Below are experts of layer 3 (counted from 0) of a mixture-of-experts language model. Rows are named gate (a neuron's input weights, with its number), up (a neuron's input weights, with its number) and show model dimensions 192-255. Each number is 128 + 24 x the weight over its row's rms, rounded and kept within 0 to 255. Numbers have three digits each.
Before each expert's rows: a language model's description of what the expert responds to. This comes from a sample of Wikipedia text that the model never trained on.

# expert 6
Description: Colons, relative that. Colons after infobox fields in taxonomy lists (Clade: Angiosperms), the words that and which, and reporting verbs like stated, described.
gate0:131137120158118143136152118139095119127112132106111138137176140099139116136129146140129105112133104122096147093131096132092120086126132146103112129125127124142139114125133159150171113064109143
up0:137099125134158121111104153140124113156151149104159123137119109107135137118119148122149120123109149118109111111111107108156140138136075092135122102164118137169103168123155137133132142154168151
gate1:139143060143116118135088150096164128129071107091133086105113119147160123076148147162124115136096110131141142160121127163111147153118122102104126132147143133135132117127099134142140140159115113
up1:102122088118105103136130166129132125122079147100152120101114142153166132113134132139142083135146134138094123154136116174133134167130109132084097120115116081137127113159143132109119142149102119

# expert 15
Description: Derivational suffixes. Word-final suffixes completing common English words, such as ing, ed, ation, ure, ment, as in exposure, eliminating, insemination.
gate0:170147137153095130080148147100117114128123129123170129149114135157104138108127092124098157147108126079116108142102123126126120083117119124108164104120191139133092141095161139108174080096084111
up0:120136140124136127071133177123123130134129121117196131145133093143123119098115109133071158134136166116084131137142113130160145099116113146107105104162167133146111127101167118131129113157122085
gate1:108172123129117083129067115131128150148130136155112118129084150125089139143149111122096168141106148125106107125149139109166136120132126156149115114111147103094115145129162113159117128126105107
up1:113139120164141182107138159142150115135137139068129088139153157115141108096131113121178112101104074140089151184124137126135126118141117108140107163107105173200074157082145136115155138117140101

# expert 4
Description: Mid-word name pieces. Word pieces and short words inside proper names and titles, such as Győr, Colchester, Swing My Way, and prepositions like of, to.
gate0:147125103150121141119078142120157110127136059134127149133150149120089114176091102117135174126150138159125141100110148144159145139145138120090132132113098132132131099111133073131129126111109139
up0:129144148134098118105141106176061140141113195127095134144136113112172174105164158115101110121142142116156114163136128148088129130112096122127147122121156106124117157144138152103095139152134121
gate1:096142138103159118122141121153127145157102127167161137155146102111163103119143084095160120195108158088141168111114105125144090117087146176129117121122135115147155143167145109129146153114096100
up1:099118141095112131133133114131083144158110136144152139174117099122124109105123141118158095176123156153120177129103078140105120118083129185118110119162137158147104207164171097104152116122109111

# expert 5
Description: Name-internal subwords. Middle pieces of proper names and coordinates, such as st in Wilstermann, ir in Emirates, ″N in coordinates, plus given names like Henry, Victoria.
gate0:119152139132101131155117163170049165126123130119127164111166130165152148101150130078151147119084120066111149139124150138130113147125095138128103103095154139133112104154146117079128145142148147
up0:126100112143162152103144073097179115115147133144119111166114096117094170133118117170137126152158174150175098108097154152124145126133161110108133155149082158154137134111078133150149121115117121
gate1:094151095113107118119150097163104111140149120124145058111153131158124148111101109125146125118136111134116124108143074083110134137119096144145124123140121124119179152137134174124101086157134139
up1:120202106135099130169166118126096149127135105121115092125181131151133179127131143061179115125149148118115157097185102087075131109160122155129115117113129129121112103135120108129168101128104143

# expert 8
Description: Word-ending syllables. Final or middle syllables of names and words after an opening piece, like Shakesp-ear-e, Leg-end, Camer-oon, Philipp-ine.
gate0:128138150162126094107183121108152127125120131123128127107129150135157146142116110059132124151129124150122114095107170122140122137130154109116151143098073157122115125104114086110097148159181161
up0:149124141167125123141142088125165118139171129111136136079136126143146128129141107067126113163113144178150131097140162135119114138117155115107130134119096183099151133099135128108090129142106179
gate1:131163116056127096142159162134147127119110160086133079121128138120106127164122101151123095184114126127126075176175112122141115126100126132126123110107117133098117153136131178171128101120149116
up1:114114144183127149108136139138125144139121119186132177112131128160141136100128101124136138096147138116126177102074142137110099131125126157129117163198167155159113100136106122160109113096096132

# expert 7
Description: Early letters of names. Second or third letters of foreign or unusual names after a capital, such as e in Neftchi, eh in Nehru, ac in Vacant.
gate2:120123136116118140143100137129114147124161112159178133145119153117127135089133110120144126118100135130114163093116115109178139096160178116119125130101143112150126110123110103172136101139123126
up2:126127118147129165150111143142135145123128079117162146122138141138089112100133135110162146122096156093131140105104193136130136132161132097096132138112162128112140114111098092161119087111135112
gate3:146149125169131144144134162154136121087110128106105107142128177152105126123114132090072153135130151096139109097104099181132111138147156127124162120147182094133139144136136160141173127112151139
up3:114127128087105169097172092106127128161116159145133165109116120112141130129152165169188110116123121153134126120136148121088110148178122116110070097154103129112113104102109113130118168173161080

# expert 10
Description: Inner pieces of names. Consonant or vowel pieces inside foreign place names and rare words, like Chia-p-as, Chi-ș-inău, hy-p-othesis, plus first names like Jean, Joe.
gate0:114128126137128166094151114134146146170066067109121142137107110125123098106175101099132167131164140143166132178095142145121124126103139109119167144166128175137131113138127139149120130152102123
up0:149141115111112132123144132152137138147105125132116112162117109094158072122133103140154139155135165130154138098098143149110117117135161117119194150111169150070108090127110111139126133104143136
gate1:139174149175120157130111142146109178140137150104127183090142063110168181146131121138129168152130150151107136147105092123142152140108117144096163065110127117129069115141089081127122099124117091
up1:111127147158119125113111155160102156144124111079132176104164072119148181137143113143120176157148152152126128127105113148114132138122128133087158128138130125105104096127076071125123121121120085

# expert 23
Description: Mid-word syllables. Middle syllables like as, o, r, ol, os inside names and words, especially Pr-as in Indian names such as Prasad, and capital R starting Raleigh.
gate0:161109105110154168176144138097136175161122133123148132187152125104136120089115115187131122100127136163175093159134104109081129147152129133156122101151147156179118122130151123119116132123104097
up0:115157150125137104114103142117081049097154112143107152099134134134129118138135142080143141129131106119083152111077134118170124118116114125117128147117095112111122110131088141112127121138180126
gate1:093165146106120109187121127097127126156146140164164123131144152085114117110146118113104137110148135133112096082097121142130149127116131118157113148141169134120121131139100106132158148074128124
up1:135126145148158127106108101104154132153132118145152127133149153101113141134093145116135129115119139110093165142121160127145125123100151122141133140137112128124115184116113128138155136101173112